config.toml
router_z_loss = 0.001
lr_router = 0.000989
vocab_size = 16384
norm = "rmsnorm"
max_seq_len = 512
dataset = "wikipedia_en"
Below are experts of layer 6 (counted from 0) of a mixture-of-experts language model. Rows are named router (the router's row for the expert), gate (a neuron's input weights, with its number), up (a neuron's input weights, with its number) and show model dimensions 96-191. Each number is 500 + 40 x the weight over its row's rms, rounded and kept within 0 to 999. Numbers have three digits each.
Before each expert's rows: "mostly gets" lists some tokens that are sent to it at least half of the time; "gets" lists some tokens that make up at least twice as much of what it gets as of all text. This comes from a sample of Wikipedia text that the model never trained on. Tokens count by the router's weight.

# expert 40
mostly gets: "tick", "Died", "Mark ", "Mike ", "Jr", "300 "
gets: ". ", ".", "2 ", "4", "8 ", "St"
router:521526488475564480479568539591491519491509478555470467480455505465469479499480525529457442462483477462487541467390499465480477483465510475515472462555534549457533457491412576499530508531535535461492474486493531472517458498510527572394493538506474524461487489445468516530533483508483512459
gate0:433519501429455483481415590544470491485507500485490431490541487534480454536518511508513512533437492456494444441532512485476493473487527464511465502486504480507455445434475406495482521532456524512472464552475534511531507530506501471443504442461443416545592541437489523572528519504529506495
up0:521518575473494419557505494531497528517505520509559529522589548578499502515511558548459537519464478523443487494572515495520586411523553478550505494533496544513600541441500514440430528513536461484524501443522423498486540454459550490459524484462551478438536492457472483485490591528462578514

# expert 3
mostly gets: "tr", "League ", "−", "dr", "Dr", "tri"
gets: "| ", "|", "a ", "199", "ar", "al"
router:455522490470500492466430466540487519484507479560478488476669380473492494561507502529526468476455473484499525480476405482490460471485510476529483471372540414477532523470493458517517517521528529476471482482469521470533492467528508415489483441524526516542492481513475520469526486629483523486
gate0:479439474469532455528475442536544498496508491476510516510522511474498476505440487422562464443454514449454500590497478512427492412443587431549476454541535511494491538546522570590477474594534543601469500436512454513536478514496539413503456512503488556591533465404476446556470442475508494510
up0:438486488500564499528481525458559531464528495528476534507525584536589513531493456575491517470400511527494518433484479563495508455518465549483467573460531524473510564466565468474473445448520554427537462481562535473527476481442519548550541440553499491475532552578501510482507557473466442467

# expert 38
mostly gets: "during ", "In ", "Bar", "released ", "During ", "At "
gets: "in ", "of ", "at ", "on ", "In ", ": "
router:375509497473490493495465489618480551478515503475482493487547586484497482594520540532522420471466468472487519500533564490490474480490507487531390496593520394530529448472486429444531528507526519478483482495494513479515481472522507552356480533524508525461471491434478522512508489548478528487
gate0:539465470428488499498504483549483427429543529503475493518493494456513466562471509524479527529516492499467493496449514510491454369501519553456448544452522511485467460439436485523520479464482422463472507423530584537397500490492537485519569510480453448497548502517470523523490486504454499481
up0:495542449490489457478504388497518449485475533473520432496509578503463505561436500491516558555527537524562564511427510506471525458506436493492499542459480554419524416512500557489530456540542498514461542476462582530464545448440558509449554504519512456503541611515531517578456519503554502518

# expert 44
mostly gets: "known ", "made ", "called ", "both ", "named ", "based "
gets: "to ", "of ", "had ", "and ", "called ", "made "
router:516522485474609496473590527419484548474509479421473483495521558490503583453539500507517497476476484488497509524553604479472483489483523494516410496443524612496511498472504543581527503519527522465487495473497523472510476489516508442548488454510561513474492492594480505537513480460484516474
gate0:421529519447477541475519457464527462553516517467469452548568487495566507472509496530510497534390470604487483496421502498481472499545574583582491491527478564494482522502563467510504410572466534505462527384480476489534523470531551510510478544528539523500605524538498468435492421516501454475
up0:439496516524480476457477454554501400538574573551420497516514465466475473465513461532597515524429545449499429512388487522493525450515540535532539485537447458520454505452534472524486506526469526532486459472505431521464566466528516455486444487489522484479497466463520532451482365516513409514

# expert 15
mostly gets: "dis", "she ", "John ", "he ", "Apps ", "station "
gets: "is ", "in ", ", ", "was ", "he ", "it "
router:630523465495502489473576451449491507470505494480493466479498501471418517517500441521493502486581475473469520578549588494486474467466530493513473495462517528470516566475463538599498513523513514479489477482467535490520482473512529566384490526530452517542476477430479526397519474585472525487
gate0:518508408517427483475587542496521451477516554441587572479468470462467509513503460476456543491509490510481513504504431559540520549497425497547524509516517553446471556462425502532498453473516531481510456513440564540521530481443485497455400507476434489552427433520446511529434545522495555399
up0:427450473445501543510460525479498465496426544430469468507513482446465501550466453526567426490535410478450521587515486453569546516496523527506457557512440521476453491510409523532504439523454517509553423465509510547534449472529518415446490538533426461496449508519520507427430545471455488495

# expert 27
mostly gets: "this ", "Kar", "G", "Car", "Don", "Han"
gets: "the ", "The ", "G", "–", "\n", "R"
router:481514475490532467486357551453465522483538470439486498485602525481612550516451470528520606475417485481476530506470451478489467479467543496540471487537519573525525419470470466514493525509515534466489478481477528456523489482518537372487471493529544513563488483508476514395533484468483526460
gate0:529438479529500459455472537606480500434482525417527510486461490490428486536520452485484510536445528429468454512504479585520531530441535481495532461487485502538538526398532520521560511551484545486519494462486550497573499468515487480472542465527527475509504472543544505497569474585501524520
up0:472594517512513587483502570471547528504536496540447528490483480489434486519505508440582545464506458523525549475524505497544457435505487506483463518556516523420445476513495503493504501481503472441517550565497510478458523529520546429527467477499459459457506495529516463609429430444482419461

# expert 25
mostly gets: ").", "information", "Ph", "University", "England", "India"
gets: "\n\n", "- ", ".", "|", ")", "202"
router:431519462460486457482466413417476546472518445537463462484474549472432422593474572529542534489498488493464533427528474495461463464496528496529517471491530453491545511473412485587507528530512543465471491466494530480508486472540510451522489605544444545456487468518467515420529456463476531471
gate0:533499536447462472554509471474506447510507509528469496495509533481475524529523542583491561490433474548476484503521488473516549448508524498462431479469562483523494477552551502468526482508420432535530501499492477506489473479568478513509403542576541482478587460466495430497490437542545522577
up0:473539506467462566417532539447558545543514456416496513473464501489457449546489520543460489510528509418432555477552497478548537432500462472400497528548496500478493450506502577467452477482510462491522461532459462536510515518544460521489507501498512434523489485456473485479488493519482512522

# expert 41
mostly gets: "_{", "Z", "Sch", "_", "German ", "“"
gets: "\"", "(", "K", "that ", "which ", "Z"
router:581524473481495474470493498379483480471517496502477482481628514465505426519529409514529458493431463463481525487462427469490492472477521468506408473516531507494510491483541560424497509528526509481468490462476510471532485459508522428596467556525605534521469490465471504315540481494472511489
gate0:443483498444417486476547557520459485495519546395510529486441542384491497515519521503555441566481507552571480543553559455419508473506528467452486560534538546481522523496601552499420484494504499478556476478494450506462481477507465494524509527434499532474401522464533446452489475394399488499
up0:496489564512478600573458501482426528481512480455516490534509503505465539540566505439533462522566518429534480517488464477428557482562461462516500559512452421404490496497516389502517445447534522476525479486471466428451495471479526475597500502519521467495517507499533485511475525475518538465

# expert 16
mostly gets: "== ", "Ph", "29", ";", "List ", "$"
gets: ".", "==", "\n", "== ", "199", "one "
router:421506475492543479484533460584483565487512491466471480467451554489448469608443536523515577471493466482478522427539516465487487476474531475509461498565511429449514456476440508539518515532534532488494466485491522471538477494530508592360483561520473527518470475377463523520517481528483515491
gate0:542446505446544470508487543465500496479382512565490515463466539541499505499499502429532459550507499492500492515483484554567448480536499507538507439445445435480547486467474507511522510508521544543509489484546516439504585561590507468550480536501468532493520536513591418508553495539540526502
up0:480440489522489410482579453452455498515504454524554494504435525473532511513473532509508522598502437481522461485517498510524513484487503455437521459425407489463514505478584533482511491521470498521526539489506521455512473465455474506463409440519510468556512512496510425579488546610459513513

# expert 20
mostly gets: "—; ", "His ", "La ", "their ", "Its ", "whose "
gets: "| ", "; ", "The ", "s ", "the ", "his "
router:500506473492567489471478466588473496473527477479488468478513442479572467559428471513479514469496473493481524475280406491486477485467528492515501475451506545532519453472474469576516516507540516479492475490490528476518476485507521464578471472512430505471487465566473531483524483453476500489
gate0:514537541491512486507526632533433486506520453518457519515536480536473516533435464514450496505463500489585541505455472531521538492456495536493491468452474614460459477501533526526460446485554624589535515496481511500492445455546518557465498543439471512562540484521499477520530558470508531477
up0:528507465487449540488524499561450443488436406492534462515491442549512493415496487505516477487450509556521489478441561522537465511479534503481514483512542519478429453560563574516448411543505501477489495558483539568606518491550527490508449491553510501485522481446548500542557386478494541543

# expert 43
mostly gets: "December ", "New ", "David ", "September ", "James ", "Robert "
gets: "201", "his ", "\n\n", "The ", " ", "New "
router:604519489481503459477618478436464457458529467466488450478442438476532466466453567537468499477469482461483514576443573470485475461477526483535597484582535487472534546492506443561500533537530538483466463491471508488514490472519532563561486544529619527531461479418490519483514487478476517472
gate0:524504537497556492444532567501457524470492564518466431453567474445477462449529515495509485462545548573492481534484497442417503463451517503514469511456523499578473499485460538548546496513408475469526426470556557439476564489513567537480541524475505525496508480509537504522332399441507509524
up0:522565506501487576502485527529474502474519596489486486520441493556440513455493479456525447447622592531507461484483539539490473498549527503474424468529494479480454468614508587515511435470503502502491519518477475491503496508574557467518547550482466565510511520555546476526481498494491553448

# expert 12
mostly gets: "also ", "including ", "could ", "often ", "History", "include "
gets: "to ", "was ", ", ", "on ", "is ", "also "
router:470527484495555481478468479568486500493525484559478476472482495489474556442527549520520517481508485489475528565576614489470485480475513499530424492482506570523525536473443460450507513525518507465474483487494523488524472477528520487482474546529381527429493481564474519555534473422476525493
gate0:482499499466556491490473516506410458512547463422528525507475445433475457486536460513492537424482503460482526479505532522515526509508492547526501499488506536465508546514516467464450513528554537479509524415623540518558536514500387494544484531440481477465542528516536500489488474482476475561
up0:528548521499502540489510545479437476417536518522541490480508477488358468477448489491549490524560518457522405472508497504546499469445512504443505488499546471456456500521535456491455454438517494533493595486545551519435532529518461547515536551516467509498463481476517526570512467444519475447

# expert 33
mostly gets: "Green ", "In ", "At ", "On ", "could ", "sold "
gets: "|", ".", "for ", "In ", "at ", "in "
router:453531487491516487473499476557475499486541473531484465479458444483546534481475570520572493493436478494464521544404605485487469469481516498515362463566530507491509491467479471491527539526525534469473459481457523472516489483532536582424462503527417542447461479569482531575520476517482504461
gate0:532462504529482517494531547473519506426526511559512458509463503416519532490561434530477564506552540518495526561442511387518493439494506538511479485555550546551516490521495557451539455447486474588501490449491488426458452542508467534531500511537501489504492597521478440488497436465539541463
up0:520520517566483539408464501489533495446500508565416488487539479484539497490579518425570534473517590561494507520453494520460482542522459522497502551490495498496554542491461531432479549497434466498531498555502494550520504512483455510491486538531481443528528541464524496536530506542489515481

# expert 0
mostly gets: "anc", "ism", "political ", "votes ", "/", "yn"
gets: ", ", "and ", "(", "/", "the ", "as "
router:534505473472577476473525527516476474477517475492483482495572401470621531553556607512509543474478492473487525529491452468484475469474510488521588481379529418516506506472477502475516507525519520482490489490475516475516475476530508501517488492510407526495487475461485505500518493524487526488
gate0:474547535537465537451477510474430506472494526597478523529488466520497527554427521495510560499517415538417496433524532522481433480477525467540538468449478484533406488550471506404488562520466420485496566487491509481430555516543493480469502480445541437499544531524449517509466470572484486525
up0:511530539546496489472509538543493492413512441514540450487463501489542503518440544538473567474473495495385516506593555506417519514529469568458556477513472495524526454546501489474556458497479481499521551559548436549569479533528492485545592517477418461406504590562494560511533537509464522450

# expert 29
mostly gets: "ir ", "u ", "r ", "os ", "z ", "French "
gets: ") ", "-", "o ", "e ", "i ", "us "
router:558511477475467484487504521372493461488509493564490484471608487473559535479462540514520515490503486478481522415556514467472491487486525490510571470431531516552518484484391410504490500523521522470474485478470523473522488478521533371548486440518603529496478479554502519483524490385487514479
gate0:500566474532487512429471485442502469466493463397511571414524499430486479538470461504533455479428526429458522506465532484527527489485517397479478450524559565507500448489388455493538483453541517516525512571499523552498502494542498569560471447495488492451491521430530482513488491491460483530
up0:471518494491494490425446494453523454424532463510542497558524491484434396453447577568476423442545521533511487527492497549532544521470474522514465560509502532483521403459438516524526518549469452528532462493514447509529495438420495545534499511447550454512493547487571455464492545545456491574

# expert 24
mostly gets: "place", "Ac", "English", "Tom", "specific ", "alcoh"
gets: " ", "2", "8", "6", "a ", "9"
router:595521488497567478480503491460488518492532457520471481478576450465454516465495555518505529477411462471467528576457392464489474466490522491524524490448518494485509411470572548474506515516516529468482487476487508480509465463522507521365487460535500522503484481474495527423514478505466517474
gate0:469501541478507406491468500528509548502566535503487441490481506530458481502514482544506470462396594543501480489496469458466507472443478514517497492480478466494507471501597491537574499522604471492476567515513583493554518478523555520472522516453487471511548484535523452543517439524476460534
up0:455513466507386531484516445469517543514452447500490515483566429485495488522523476522548519508547511460488540552506490453429495490438527522466511495467479477560513529444520513480585488551542476575440571491463471557468522474564535467440459563453546570575509444573475535491537521484520488514

# expert 7
mostly gets: "music ", "Genus", "Cl", "Act ", "When ", "Association "
gets: "by ", "G", "- ", "C", "to ", "a "
router:474530471469520475479370477649488454474534460537461495497467493465516504459529542516485473483527475474473520538448435471467466468479519485517616468517513579540538497465449441509516532528519513493472493465480512468528484473512513499402483528527529522465478494492486519454535495353490500470
gate0:528516522478542514492477502503532518494517597435543550515477515478480507501543438551528501369513550466510506544431459529510476505453569473510466523386492515511537541462459547400477470547487579509496558507431462491474508529514542451424419529503493448447488578483418502478455463541560469473
up0:489519472498551489518445525505493450458477525479583529496431484499574517495486458528529515466477496464539519540483514493554556452505505460555497527555461515478470529511543486456571508418549489554559467473604543427507456513514556471477478452498498495499550528530487512560536533523495517533